python train.py --num_hidden_layers=9 --hidden_size=160 --init="normal" --learning_rate=0.00367 --final_lr_fraction=0.1 --dataset="wikipedia_en"
Below are experts of layer 3 (counted from 0) of a mixture-of-experts language model. Rows are named router (the router's row for the expert), gate (a neuron's input weights, with its number), up (a neuron's input weights, with its number) and show model dimensions 0-159. Each number is 128 + 32 x the weight over its row's rms, rounded and kept within 0 to 255. Numbers have three digits each.
After each expert's rows: "gets" lists some tokens that make up at least twice as much of what it gets as of all text; "comes after" lists some tokens at least twice as common just before its tokens as in all text. This comes from a sample of Wikipedia text that the model never trained on. Tokens count by the router's weight.

# expert 5
router:110116168099141148133111105087094058122147175207115123093083095103157101065179172060064178130092086140090111114134144081125105120123172102163158110116122189115101098076130105141120084137128107107115169159145176154127122179122117157106116140175095142118153175115133130128089090076113132132093144104179118123099108156114173088125107117164145114154142077172146094153145124133125063132140109118100122200122136119132087126057168060139038077105140166123112146197107149160136175134124108
gate0:155112158122123082134168106082116138117184133137120146152177126092110093111134118135168078111124087134124090195153102079098160126198092135131129153180080105161126162134112103060173119114174155131160148137129132135121141118088191097105105103112179084168148107171062106123122076071109115097098126137082048097134124137068170090124150142129156080114111087150138146135160201147157140143118157134112104110172168182042130135122136109046132150108085113137160121167173078166108156111177125
up0:123124130111122112135173109121131120097204175155104140140174134107124092106105124143171066120097107120128095197135076060107197120171121159147143157211079089133101135109111123085182124153135130106107105130107095150122138139087149096121099079132183098144106150176085051117135111068113117059134163112165105111149135162085178137132183093139155078116120088133118115147118185114131165144090076137131078117155140168048153120064172119057141146084125125126151119169146111171130113099149096
gate1:139114149141075183247154097115103138141149152106119137135140112168060071182159104150070154124139120067187171135125153124108115157118108110140147148096173145122118132116154175128179137153155117182142153087173123175092120193139164151113123169114155144114166181111173125089166121120084135105092155151138125122145135122175120172102111156094088177188100164098144126148099129134104137113139107164158087135182141139118140099103139136111069117164121173177099173067233129100169139137103127
up1:148142135128091120200082105123123133141160124076154110129084089192132092164169157135049143078158137077192128057114189134136109203101118107124118153147126151118137121152146178076126153173109127171149144098162158147110104126112141129133136127106178133121195134132145149077161135160098131063157113184106131160136118120153100126150136134156121158131104135115162104185105096170101144135122129139132144116218153154106131088164119132084048109151157158170105138077188123079154135099050064
gate2:065147124186156117140139150106125142123036107191119130150175092110183087169107149141121104136124115099144122077138142102119128113146108182140133135110114134144172088131079081129077160177131111160103160132078120160149135133114115218165133155028118120169179137172144146092127115073106152121173216120134137098111113133113139136080109133099164118102206100067113155134152211138113188145113165152106120164119098158107130153127118141180157127082169070122167097139117111103094111122144122
up2:060138134126106150145165153118109166128098159101121111140174146089145091105125169148161115131162110107181164104096149120124139101133126143129107116157140137126202125101033155114138182122133093171094139150155114168107178181109084111147177112142143105155111191168125129104138140135111106116153163132195139067126083118142064203153090158144121134112249115084167151168172139110081149092125128186123138146136096138115108050142188155123134167062131082110154123153157106184112125115120130
gate3:153100099191121146143106088132117105147112136181089099157108117140107140127148115114142202093132014147152076158156160119138120138127157109105087195116132164103081111130167147097152099127136113139107125127194119103091110226111117130177184111138150114115129119149120121102081122127070178090087115077107108140131143174143143128115107108171135137177078152171117136083119103162106096144154081217152065098116107105172142124143163102145096151132140140177157145174141031151131138117080151
up3:093149083176176137111118093132116159129094139141101114151146157152091161147082138135147184075124101092111115095151172104144154110087135157117106186155137167114023142115139161097131086102119109099127141141185064099070125174092093076201119099090153118150087094140184125113065092163119174080115115099126150139121125154127129155175133127183113141187074130161141127128140111139117159205138132093111128120147158114103155136145156121047134114103164137173176104114110068115072119145102200
gate4:123168124159127140063123075086159123079204159131112127099126150096141151119091119122092096128130147178118142180118166125135147169191153080007163123109151103126158131171176123093135106145166120146069100149136153169176111137115155146161144158151170118112137111148111124057218157149190147134158130138103119114133144097130135161134109111153161149085148065187074142166179091130138096091124126159120189123160091145081182136189111160098096142158114129145157119136133124120186139117172155
up4:114154144171129145092112094090122147134168163150117144152122167080150183093108123143120138100128119173166139107078176132102137157128165129000153140152131131125110134141231091078117095143125121163120123135166156111171076143105156131176146151136145130104099095134147158059180138114153153136131134111119102092100127083160108122143094101166159115129170069143108161167147106142097091147137135131140183166132114174080153115154162205080111156124141129147213111136144116139219143136156137
gate5:095097138120164104100159138088141143188103132102173118159185151124180081117130113141221138173135115097159058091096102133145113096114146126108149090142121162130159103126122086072108084099107118118103117142148127141125132144073166127114111182141091086110119109127181133050107200189063120091179127185112156165099104084083092134133115056116103123065109156079167089170156132132131113155156110174136192140173167151121126137180119160093149101125114104210120125145152098134134095112122131
up5:088141125158099123080114154060127130151104136130145132124110183125168124094107105141179084145125094165127124150115100108101147089107168120095137105156103177150170102108130167156095074076133113147125071093171090157123102151122129184158112141167128130099091097141200142095092108191128102114190194124113133097127140107134156130084107086120091083110142159129153127149162125135157069154166132163111120139185150126176090132235127126090145134107153105248119136123114068162178177164158137
gets: "0", "1", "2", "3", "4", "5"
comes after: " ", "0", "1", "2", "3", "4"

# expert 15
router:185093118095133121089148079142147102093084088158119146100132092130063089158100135127116109117163105097107128147139186121167144094113089042138106156134179141118118116153157128108060103126091111155162069127154176177095103128166139179116106138010151101157166168150070132093134119103104102128082123136209142137134116105140157116174096097142170113110113132182148121114148134117094180074149082195094111096094148154180164134117122156159143152182128178110167117099125155147105166155096120
gate0:157147140138156107134134137170069103128080119165114143174167171137101109148067135136108159063095046083039099143147126144153142092063085145153199120130071118120130119137161129167155145109192062173160092163068108146102141088176174144112117098143150095144134130115120116118113065124078096127166130096148129121103124150058157134087145089097122144109155151063109119164070164133107156094123157162134062153097093119159122124135120110103122163155125166177122208161115129147143139127139163
up0:147157108144123116157098116184107108112081123153138102199175132124125130125138150148089099103100069152117130136080092138104138096061112153175183114137071083138144157129101099184125124134151076190118066158089133140127120146123181134104077121114148108129172114111147116099116112147096126184089134074131087143121104144064151137109148063089101148119120143044125110190093174165099138107150127114193057158148082142125177168174110179122121152174184151158148174110097111153118130121186182
gate1:158186137102144128119186111160111087116094123147108117102170106121128086181147119137106102087128125106185114080152166094081122061146158126099125128107147117135117117163115125123180135137113126138167104134058124120172154152153071158223127145107171130103126081138107142099160170123169119140172074185142132085077226159096150136182164114114127173075140082092134105084121076140127114077128049101114065128163097134143081151122106148143110128123137141091139106097224128117137090122146156
up1:151101112149140103144224147073126134097087080101141153154078199137100094121131117112111089122129126112044103134124186141091099110204126066132139117128098120127095147186154123088098103124146124179142150152127186162069133107113124109126100112157050157111149123121107092171094090112136171116101086113110140090095052113191105167130138126114112065091156118168081133126191086140123102170135120100131092132156112151137102117098105138133132160135071102171181175109101109138206098142153129
gate2:143169157130098134154156118137137087126051181154118170149120134149130124143101126139133115139132104168119210187138103127115168084149138151139070129193154105139178139197098180130109135132154065089137169085127130123089128152116096173140134136152150176132130117126121110071144206081112090169126142152173141097121148132116165120138084139132178058118145084144098125123112164057160118106115086104139147141195129153146140088146156103161130197083160086152103199199125197110098177120154134
up2:059107101138103119140105134152104136161086113109143133151100113178165110174099169125094154162118100128185096123129097126159175166127125093141138122141063110136136083158156210079146127109124111111107117150129133177128183100150116181175107063079161150177148113110183180086115196103160116133130138119125111099122162086096102116178184153153195062124152166135124072082111123109162136136120122075133106142126052113117096081208103108164127095132125088099122056152116136127161174116120084
gate3:195126113116118093142143124101147176119073167170106125213150164142133154065132091112045094126176034134123157046124160129122133123091175140147136104111105083121105160193168134122161105054168107101112164142135128131130141107173154193096098140052129107145115121106108165149121164135132054165128141114151082097055147107081135108145096100114145141111115137128123095152166089132106135109123109103146109085124170142085073081113168139144143150095146153136137082109138150076140130103079095
up3:211159137149105154084029077149153110096168104146130116073170153103115158097131138117109143122165089091167112144114125156144126092128120078128108150116113126133069148177138107142087148075216145133114103124058146215142141121122170152122117138141091107133147125108073164167079158110092163099121097137163128134055208101057110118094122100137104137092129140121107117157185180106182145086121133139106102128166150122109129112097145113089091164113132084101110082115070153069126147154127138
gate4:208125150130136178130125131119089149105203108145037126098114156096144129134118155125088123061231111109043113152108128133087100172160109098105084127148129089119084145118120106177125162116147163116092112152167115080174153108132132123194136117137090108126201114129127114095084102066131147088130102146171126134139180117081200140126106096148076136171111173120103124136154186101109124092091138121138133106141149100174156111103092078162130108128107142108116198086137176129137153068123125
up4:214207163173128157092100137088126108097181138116139122107126117106114168134151141165069128058159131095130095130118107166117135133167078105101155132190136101137126147114138116136135148125096116161159094110168130152138067129152173116110131052150143117123112158143122124126076151095135171128113088076163170130057167080081168086169184091126101130096140113094141143183138143105159129057138124144098128143156128099151109130134145162102118164150123116131083056076125136025180185145177135
gate5:118095126059121129117135072157121119168121142113114151192138078087129078146098141133114151153133165107120140167107139130165163117111120059137147177168129128132106095108114134135118167120106121149145118157155140140124150104073255163166100124099119132099111170087146186140205149112061178116171158141155127110169085170132140058089111111136105120144167147128134142118121246106161126110139121138118164113182073178106205111121162135167142117133117128097134120117192163144133116101078155
up5:129100119126138089109163129110147096158110151100166110146163047103173057149149145112068163151141166098103147160142157144160106185150139077130138168145181129140021090129161203153122094118186101124113151128167159102120139104092189162145124144082118091104158108132115141135165132136077136096098112152134084108158106136175152046104114097132076112157102127101105123149072201113171121078135153099096134097119081120114197103151141138149150117141133084060108118176103113162145108120097173
gets: " |", ";", "–", ")", ":", " –"
comes after: "0", "3", "4", ")", "5", "6"

# expert 8
router:031113130162097122142110176085135149087107123127198171105124099119113076122141119139138178090128102133122141135114135154082151136099085093154188117116173074157137114146118111124099089125107152138063165093125131138136093125170140090155155164138166130156162067136133146132086142090071104120143138085184129168172041106130146111081148119103154119115138100128181152101133141153164131049135135205130187079110164117139156160038175163129117108111078171124098164119111167159116102070128110
gate0:146123109126101033105162148140120106125182157130100118157129123086140178169197136172113143132140113134134090205118073134125214090142097153140113156183124056136105136162194157093165154126146156091094148143226118132147128128143172094107130095161072068114122151135129153125122134119124120141100174065156129120147138124140072090121150090127065121099087113121101170112102132113196115131120159123097108117168179132059075163148136156188161139131147144098135093116137096105162157093155091
up0:146159174067146114201069076131105143131094060113130136120175106139061115145211135151106110086151139081122118143158126188094107097150101092111148102163130106146066117116168155145154138113093177158092141165189151155098111132153174142127119136133133143115151173121151154160118123147088129133165124113121148114072147167076123183083149078074105190113141144112146165040145162113139149068108201133107150150174177094080100119146154146111114146102120140132126085150141169084083142105147080
gate1:120107115146133122127171120140096109185135094069096154149119121150072129128084103149185095136139045134104137188155116080077124165159124083128136095105182146095099212088165086141198140097122097168128093134103103176133113106134167127162154072128102144132127090141163110142155145104146106098147148105088120159118026136133109115099123162102177157123104127127151161111137163121133131090177176154077181082177129155132180133069166130111108052101148129185124140151133126142119120063171092
up1:094175152151061097137065050167138116170094099164108148142121163073129185089123126121120160115120105147149111181181122121106157124151129120146135079133126124129085145134175139095153137099103150107151146072083109101101180124149139152094161057086134114136120186061148108105052072142160128138175139156093154145191093129175177160126093167070155107116123153128068138084123107122105123088127154138113157117133147128096081195100163149138118117173063131121155157099152175143123078080113081
gate2:128145167073159119116058135127079152152122103096072140182109106135112086169144119128102058100146068105185133107101104130094160137114123146165096126064135133143167114173147104150142150166080135129165124104135118145165151112133122179052088120127110098089125190091118070151136124182093145145129055129123129144087154113111156117154084188105190164081124141121149089130170105146181111071144100105144111109078124142132114154159146079108162083063104139187151116122112138151127156149102028
up2:067129206122164114128150136099098133100114176165128122162162107134041141118143080098115072115162122114199135218140088164162116148113104123113151104101132079155184126127112136162108113138098097117156111114107109113118157154152085201110136157134107135129185130098068084118131119175110152125118151105177147136101102111115114097144109161064177147109136167176159158165140171047184055123183126107140146100118082091150145136114074108096149116111131162136152185096172155149125145073166114
gate3:153163111096108132127090105071108134064065106096118149069135114122104112064180146128128132097121133095118116128152160086146189174124109188148124126065153124170133164130127105079174125160061136168116126126091088128143152140154130113117123123125130147158127115146070142151130104061192097149109144146159077141159110121132129133104152118088155072199142140195097136160113213117123066122133129126136109141138094144175153086150093141080155108181078179102161189101158071178104140188162149
up3:133223127097130189149066069074139131121083119148161178107158138153111070082131127164082152109183120084163060112121158080139182139095125154091122167063139105175155141104091121104120150136099115169177170137100074126105138159089101146118108122098130157161163126182086109132102100089180095120172148169167056176105108103110075117117124120112101135150159139129157169146172125059144094145165162120136117142156099121164183128124114164084127113147092139112109169084136079148119115169159113
gate4:140131118111100043182155151109159146122120108103149120137144136186127081130152179135130116042141101096081170123116137121180140121128113074110122121146138154107132163122121180140145095083123154118121085077134115090149139121053123123174125109115164141125156091105107078133122171112134082098152120127126139178171084065178116143117125166144151152157066127102147084104144161163139152155110135183091095098108152111149199130067209163143107086252094145114101083148130136093173099130141128
up4:140181107146098052141145161123146121091173075141139156094071113115195143143132142157081147088169128118160138163133168131187124160141128116108103100094125125138170121111110145164163102146066171147059126163122143126099126130152180120146111122121130073111181093151137147101088097087135089090154136124154168109187105102210132153150177145143154156109069103160177111084129162120113213144140163148114108149132080063120195145112133178201151086171148109103126090105135153081186107120139131
gate5:154157146129098150123126139163177083145076130112093090161071125230127084129162131121145149100170075106085137169124083163109122041107124117161147126156124149105085151082096075170121142155133138137123172185109096121069133102130125130093117079148100201117079145170103110155111119113139096113102122106160129175081148191064107063146121220091158173107107094105168167103083153145131121132172149168143124136151117115144160137132105099143127056104128137103102166115085128089132113084143114
up5:130183185075185139106167092123140078155113080083204122137073147139182145180124094129164181067116074135166128148120097102127147032115116119138159086103093145116148114078106101070097079171136049112147159187201154125150148093094131157144087078151116180127149120122094110128143113105111140150128097144121118142096101156138107113118134193115184170089160088128149161104108155161161152129133080147167145119153099118095114120104169091116148096166133150122064111134122112085156123097117110
gets: " S", " L", " B", " M", " D", " A"
comes after: " |", ".\n\n", " (", " \"", ":", "-"

# expert 0
router:092121059137144123116100145137103096115133160181113165112130101076139116071118097111132110100125178147093156149145124152162119166103096141114108165147167144129106144114125107196108157150165136144139091142107109152115087114139114150184094125137094166160119165073139089097169181108109212072166070076140165109127185179116051163113132178145173104135124116165091131128149195178181123186110116122096164101181109161132114167040159156141158078167130082067138103121150107150110120110139101
gate0:166116108098132154165181154133108075137176171125125080099143103127115179148126116095141127126108136067129146079120107125149147135163133137113114112180098143106130124115130141139164150179133140150065131142082092173176158088100140158136128068113141086149114123097064106129165155140149191095154118086165139159116107197065074188117132113120134138189130112136146134110121170106199051137144083094205162116109143141192130153120150138135114182055100131184097151166143171150104131065144191
up0:149113122113145083170196161133144093127153139147157170065115125143044099211142097136099126119141114115161093118128176130148118125172142137130143136165079113138195072119097104086105155150113196160141045069084135157097131144139108110134117139120147136135156155140093107100115138142163148094158109053171172095097090128123112170130118052138130078177094115110170139163101094106100090140128121157146103123112165143175146142116106196160100160168147189087118205185161154108173140124132131
gate1:102154197184103091120170104200168130147160132101140071121129104115092101122079087096142193163077089179164166216130116113132067124110177165108127115074205102143101088089145124066102097113096148122089128136158098169134126107098095094163149134152145130138125132146155137137158162156184083133127109099076125142158150170116153152167106095117115149040088104168089154142178126156132131150110104088106169168135099133150147154111098127161121117127174100142150178092181129091090101126099152
up1:106131163139088136045116137153172148186103052100128136152142163121104137145089119112099107136115116106130146148105124144091151068102148159151088109133135134129158130159115144065121138150115098090146133121111105151121109146110104117113168155075164185084087132123170154146198151092116054161133186193117125149113192100136115144146123170105111079122093133076110114131137083126143106073134168090165116157134125170102098085103075170161084135159183085204053161129140199179132145148073116
gate2:071129130071094090071118113153119107119136099158071079123081121129109117153131168150143083183071106187130169153111160126136064113194087164106106103128107151101092098216113112109120126130114132168131078078067158166159076108128140177127135132105119072092132095143124076106152137120134176099134106116150147078119127164173095110150132107104121142170127139139069135035191121088159106110152108172133169135159112119102129180079110140132173172117109145139069048145105128124148103128153157
up2:132085157112108104126086103095114059175154097110127098135115115176171093148114146130100046094158139160164123125063143167080102110136150121148140127132095130139107108049113182219122158111057064140141093092173128141124093130153124150156091106164083102176119112100112138146199116157102188123166145107188144135124136147178110146120107125090132065096191106109112175065156142096170121120151144127108145131125128164117099125184171127110109138091106130177162174039128118121098140150128141
gate3:152206143087168108128101098157122162149079154129114119106161118083154070111129130130145120061108141147091131059166124144115129134129109198120111090143121163142127179138164165120140214112210172146069143087120144191128085112096143162155105111088181166141109125116110116134129079145164166201103099108134140099158171157083123111172114154097159200136103131104131133067166150198156133140122182146129158089139049123110079130118112083138135135133084113146141119115094120149148139055132108
up3:164126135128122136117113135113113097106120093145088094155113132111121121105151148176134116099083122183125143136165126092160120154101145192115078150137100118119087177179146122143089174137146170186111095073068133120164158144101140190201106144110213138093120083107092120078117144109194134157194138147079162133203149104110138103149117141127142108158098100103125167107191117177195128153124185109080141129124165122096106147143088135108112153122012156085122107115154085132158090133072132
gate4:108131103187113093110092075162142148165114111143131129110129082128079118132108096123074087090088081112111119110113130196145149175120177163091108116132149119125125153171129192072147088147099139167043218088166153113144091126120132164156134154124111124134102120139081076138141151147147122132130140117205126079222071115091171126144133152120055159098080109113123124073167089162095096143124093136056093153161107117092139127084104141083123128111146137130101123174172114100166075124155100
up4:125147085183131095129099120177153128141141121138140122097145129138028101127083113116114113086192149137150124140115139157149163142120147175085089167129166142118170168183107188092106091137081183123133237120188100179194164111120169115140158156119118107132122130072049122110121152153130154088136139094176116077159152119118137105170111142200089153083086088124098128142160127158149135164138096173054104162125136170125158140105099123127161146152144148127134155178170108077147094157156110
gate5:137095142085079102095123130168081122153158168136141135122117154052120120163115156085124149041139141143133150086138144189080169106107135178147083183089030111133110128140118098149066121106034134109116154087140133141165144230177106155139119056132144160146112130087152120115162122064151192115171134122167101080113129157148141174123141123151137133087146133146157163134112071165116148124138133124156142119114142081075136127089121134170152138104168130121092103094135142108081097138189100
up5:084118131128122051143142151167078117130162141107107167108156151182149072147135142065124170098093118115151103092137179129123157115078154140162131145135097085115116156126153134211137116124140109117119173129204081125116147162142117081128068109151197178165086131063123108061130142125135152148107111102148117131175120179154145125156060110162159150116180157071164148122079133139097079118165143136111131096106141134146083166075161124156164135153175197115115132078191178134103195136107129
gets: "-", "\n", ":", " |\n", "–", ")\n"
comes after: "\n", ")\n", "-", " |\n", ".\n", "\n\n"

# expert 11
router:081115081103117140109146125092154195075137172086161082109169092139120138101097124125085123067138111131154137156107185084101179186128154163109076134127118073094118166073092106146185109140157143130113160145166104144206140100109106134103072158065115114157106148140106101165195100141170080177090088088140094157101143161097160107071167110146081163156130125150121129110155086100167131107089133096132106117166164162140096121126083098105150134145083173155155106074169145193117140122068131
gate0:094117133145147088121153058175153146112137091138136123139171151092119084130101121073114144102147163134138122138157162117125127107121179147109152074163179071126117154113121089116120112131113099203149120139178119149136214145129108137137175140120048115117103100115107087098115118117164100143130088128175152102090121116149166125129153127121129110161101124112152173027150107109143173135110130141070153157102152143116152147030080155096138192122195087104177111073165089120140025163103149
up0:095128124156167139134129002127174127133182127156118159139199113111136122137098073136126144143158126122141131178133087085135141095097163119100183132083126109114153079090118091104147133084082076144142114137203094163117140143140105103121191140114135133124103105116142065093117095108135129114111124115129149129152130107119144053104169116152105176116126150072117132070153096089135133107119151111096146123088113101167166159044109166055158150091160102094138074049157130107147070178104175
gate1:137116082113130047166142138103124158191132147140128154084151101168121115093137095119102100130119127168165062117092098115132088111195154169169113160104139117148100188112129128087146126125143131111103136116162098159128146115159149130120097173100098110150137090147163183156139199133139112145135120087213148139091135193094058164100160164130080130094117114155090122101126145027175097111103096097119095098138131085108141051113133097153152166128193136086121087134139201151123049133114135
up1:129098127108131027222113198146118153156139101085131193219151132098064074116182117128063110102174130161117086104132122132150128154196180149137120173123112146109107150149144140100149148130142135129085149101115116144136139093112132173099090178148076111127202142164170137117093142090147101115156107143140120139077139138153163135160184133145150083069136102086167133120142144115128135127144087163111098125132134120040083154109159120186132136133094180123124116122148142179123083105135073
gate2:132131159090111142100125100133159111127203117088128095146160098100055081121087138119141118103160128117118123129112204165136140092161155159153079131109131182165126116086134155114176049119061158123110120116187121145145136084198170106101114055101102144125129105107058145109101111123092147155071159098151106166212117134151168122111126171119161070117148165114089116106183100121183057134098126138167113148122123099095099165131122146092149160054115161113123135084107127145119184143109073
up2:156141060142092200104101146064145137136081147153164056064108094167185155138130145132146203170099126125121138097154176148143143139109124025155158109118101148108110147120157121118156130133202134113137155184074129107130105100060104166104149112098134082095177136111140137117152149139142146105146161103148149111126130170075111143152157150124070123137184138111171145137134168120110108131122162109157130087105119149204133107147156047127134204198135119142088116156162183113147146126112168
gate3:126107130107098107131186101152132124139109113104154152096088093112161082127180118104117103172150101128084121092132112078101161111167094092169075123146081201094149180109112159145085048119066070107114079133148108109144151098115115085138047115107163155144087152165154108112158107158152064114142157062108080143109149170136168096093174145154130132133141170191131109191150186131161122072151141175130127157120064100095119091127158087098142145151140136089128150154121177158092132152181161
up3:122108115163149124125175104164075162142111149167166163070172144099155100096086117084110157116107123087085118126124103099128161131145118064078047124143125146129196209120124124103087109138067140057159116178099081093084138143054139111160122111094177092131106080132180089138158167154145107084153164088149069095100150155100197129103150115144147199108123110136145096130132186140124109122130124104136124145175081108128193138093129109096145135135143142121191188142175174123140117146130141
gate4:185183128117143119131132089110119183115181202151116156136065072116163081104098082113154107112196093069160105185099159192129088152131135163128171126132140187129132121147058097132166123140108125084126079124138142171149170136130167139136106102098133174137183179155103113071157143150106110131114088162128108146138116112092172150164121098182081145063137127116133111133121118151146132083153119103120112142108147136055101152094153103137109139176167136060156211131184096089166095157143110
up4:153163179076173156075159153119164157118123123165158085185143119061104130105154083127099121150241077119142132132122149175136119111116111118125187170167176161107109091124129131133143116108148145096148118041127088113155156133120185158115114111098130141121176151112090168145142085136112067120113128156159062120112145158128128114143134068175101136098164127118151107092131110135152169088141094120115107131125091137109119147075158113126145100245108087134146098122186141121168080183062152
gate5:136133129144121110064203109092154143116134092116147044079152106082088144149124093121111147082085093106095157132100139114096116101116113174122107145139079144112143097153138075143170101143119146130148156145121077148128060163151085144108059145143232123153123138118136103192118122118137149201125065151125125142115146103173141193134124109141166115047151128139160135134136074108093137094131141165133074129057126093078115126132079134138147095140159133119173124050204124148090118093141158
up5:134113110151123149134169110117123148113066049141153124132181111114087142139115096099096117131137144101092144149165125117110195110122148155102115109163057097144182153174138130106183126097106169134144183091154159065117121122159116129098143078126078128107110212074140113160139089117132126158098119143131117097096089077092161173116143089103076117126170152150164127116178158096146169100106122125090056076101183146056179108097113111085097077166117164090187187081142104128179134127103106
gets: " ", " (", "|", " |", " \"", " a"
comes after: " |", " |\n", "|", ";", ":", " in"

# expert 14
router:120172108104136095185156178108101123087148053096174108082158150143143206108099200175098078119103125165177115173110128086098087165130124098086118097110096171102104136135091160142135149157099119063107130102144157120153088074093143138124146123092120179125162117061140159114180127102155183101145130133119146128154088133136165134148068134159176126148134082174131114089132121122114099151113137123108149140129159079099099060156126190107057158097157061098119116113158143050130081157128105
gate0:149129156119043100165122139138115159103153104079142129132145097126174112062123186100144092138156116126126089157131183082144109184101119176116149155065083078100137119105146154131135075098098138075157131113102155092193105150139134124143147114093114168116080131121104169190120134028134150170123155125122131186160146104144123122170123129141074098123096133151151137116046118092104192183204158059165149120103148109101122154118083097119107135086150120106150143117193069128111138136094164
up0:114137101118059176142117133114123100122162136160165125076102098119098118178136127144089181127129123074078110144142141113109136147128178186157149125094155087143121128123098138127147108104140196105137115082095117101183172201113167078100081124131086188109114128088120158156202092133087142152168093121135115115103101077113104101144155107142130136185128155173134109076083086117105180151177109091124171128116185118097147052132084141083164104141149122097181150130244119131151108147112086
gate1:076127158137163139141153142166078134116162132135048095168149111170125046130086104140181130098160127090116140152124170077126093106131094162149110095085049117151088106129121170116083172117091151125105094090133089087125152149121106107159083122177137115157077091128079137147116131160181098151201118148160134074132119164137081134110063114072123124098107131171136094028053183123159134138142143147159157157148152117123093112159098096158092171111107136127145145148164114106164119093183097
up1:141133106082139122090159093145148151124148087159108095147109137148130155133078131114099068134122161098201125125151118077109118118120110139107154145083066089137102098104164084093115135124102122014116082105089144144156122156133164092149085154072124088125149077096116151147080072090094173150073094201141140133135134155212081045090106161124127100098123150161186148089101106147154126133112148075160154117110132094112065110145093101141119143090166092130093127108144127148182111103075100
gate2:161076114164184166141154174178065090140111134125151078147117106141130191093117087127133088137104118064163133094133139124100125140148130104158094101128159118141134159175173166132141124104073123135111125148109127118120159095076159159143160077042196115124099136098118130145124149051156127154104137155127142134127084185085157065121114162166148113175151146137104213145146083121174116084190120195110170062150149115124115092100138189130164187083108125124132125137159114110102099094071110
up2:106114109096148152132086154130104128125140155130158146136160136151107158057095096121149162114091124148129126133129194101069105161150125132142057124141108175115054170162184187072113157148074142103052104103126175152144150124109186201156121087097149171114092169096125082131127079153149099151111161136167158111125134217137089086124116125149102123120132065152076168166174095151162107121162144141143197143152164089134087096130141132168140155149130097165111099106212113120142158137094100
gate3:087190115092144119098082176197152131150159166095117105109170149147154113108137108144108070069134108136160132121123150139094147109082121239157153173138112135139139159136106152149138142102101138113140137113093143124051079093102147163057077134082110109080089152109124135112126102120077178167134121099118143193159093170080132177064114171116135186116145149158095092108165179113132111115129143131079111142117144072093073102112137121146115139130054205078126100116177133157140099134122153
up3:124115127147085134138117053078093142131160077102160121096137148133159162164152105137122143166109147159143084085117144106158116107160159132147113104112165098155118103105026086104056129146144120183093094113112155134181112143110111063100079084121169113108106130113228117096191175107146109121151123073158104114159145108159159130167137151129122125185152152167085158127086113051120157156151131121145129105137105139125120053102105093080124087121131130116151164160122176103081102101057193
gate4:158141128150097147181131136125115188105095140145120089135066178118150131146143092167088108155071118162118129177125142119128122202136139088145085138135000169147142191174151176178149126160122135114099136100150069104115152174148090171123180108097117128084047173133134093161092160072121161091118106148162145096111087157171128133089153159163141138059129137136119177108138130159115096120095145158103108135101158128113175145156132124088127134175148174113120147139162169139075146092169156
up4:119143111150100096167144156200129138152128136116203109067118163092161136156210143155125066159087114102118113130115130125117113142147151107138072149109082154157107139202150174146077112088143164121133162018116111096129118165176099176135113146123119130132137105124129105092136149194148090156174081151152127128120162118194113153130124099146119131094096138114120129146046109168104103148088148135125104101156120152120044160138148106189096155048083114169153184114130127148118185104151164
gate5:134188121085098142196146139129139122123117121100086095160136172093067111184151132122110166117177148102133136110156150130082146165142118110079133118096149155086162144130156114114139118168132127120130173060161143200158124142162145100101130075143140169097067153077106104133167122115107220158152118093172122092127120121065119156075085164139195127086061094190129139137161210154144073100157142145135170132151125105084090215115111162159143162146130102133134140093160157121148136114155165
up5:126148136078090144189141130164180115129169103144073087169141142121095106132106205083059131071090147096094145073144084144128135112130116121136158153126121146130165117079147090190086109156084143120161084110121114151136097166122123142138174088154098127081131193041100153107151110082123132139096110103126135178131117092056132189166063165184140132196131159108132168126114123129129137090110113108144183158116103133113126071140131124175113152141143151091145166054128162125095153201152122
gets: "1", "9", "0", "2", "8", ","
comes after: " ", "1", "9", "2", "–", " ("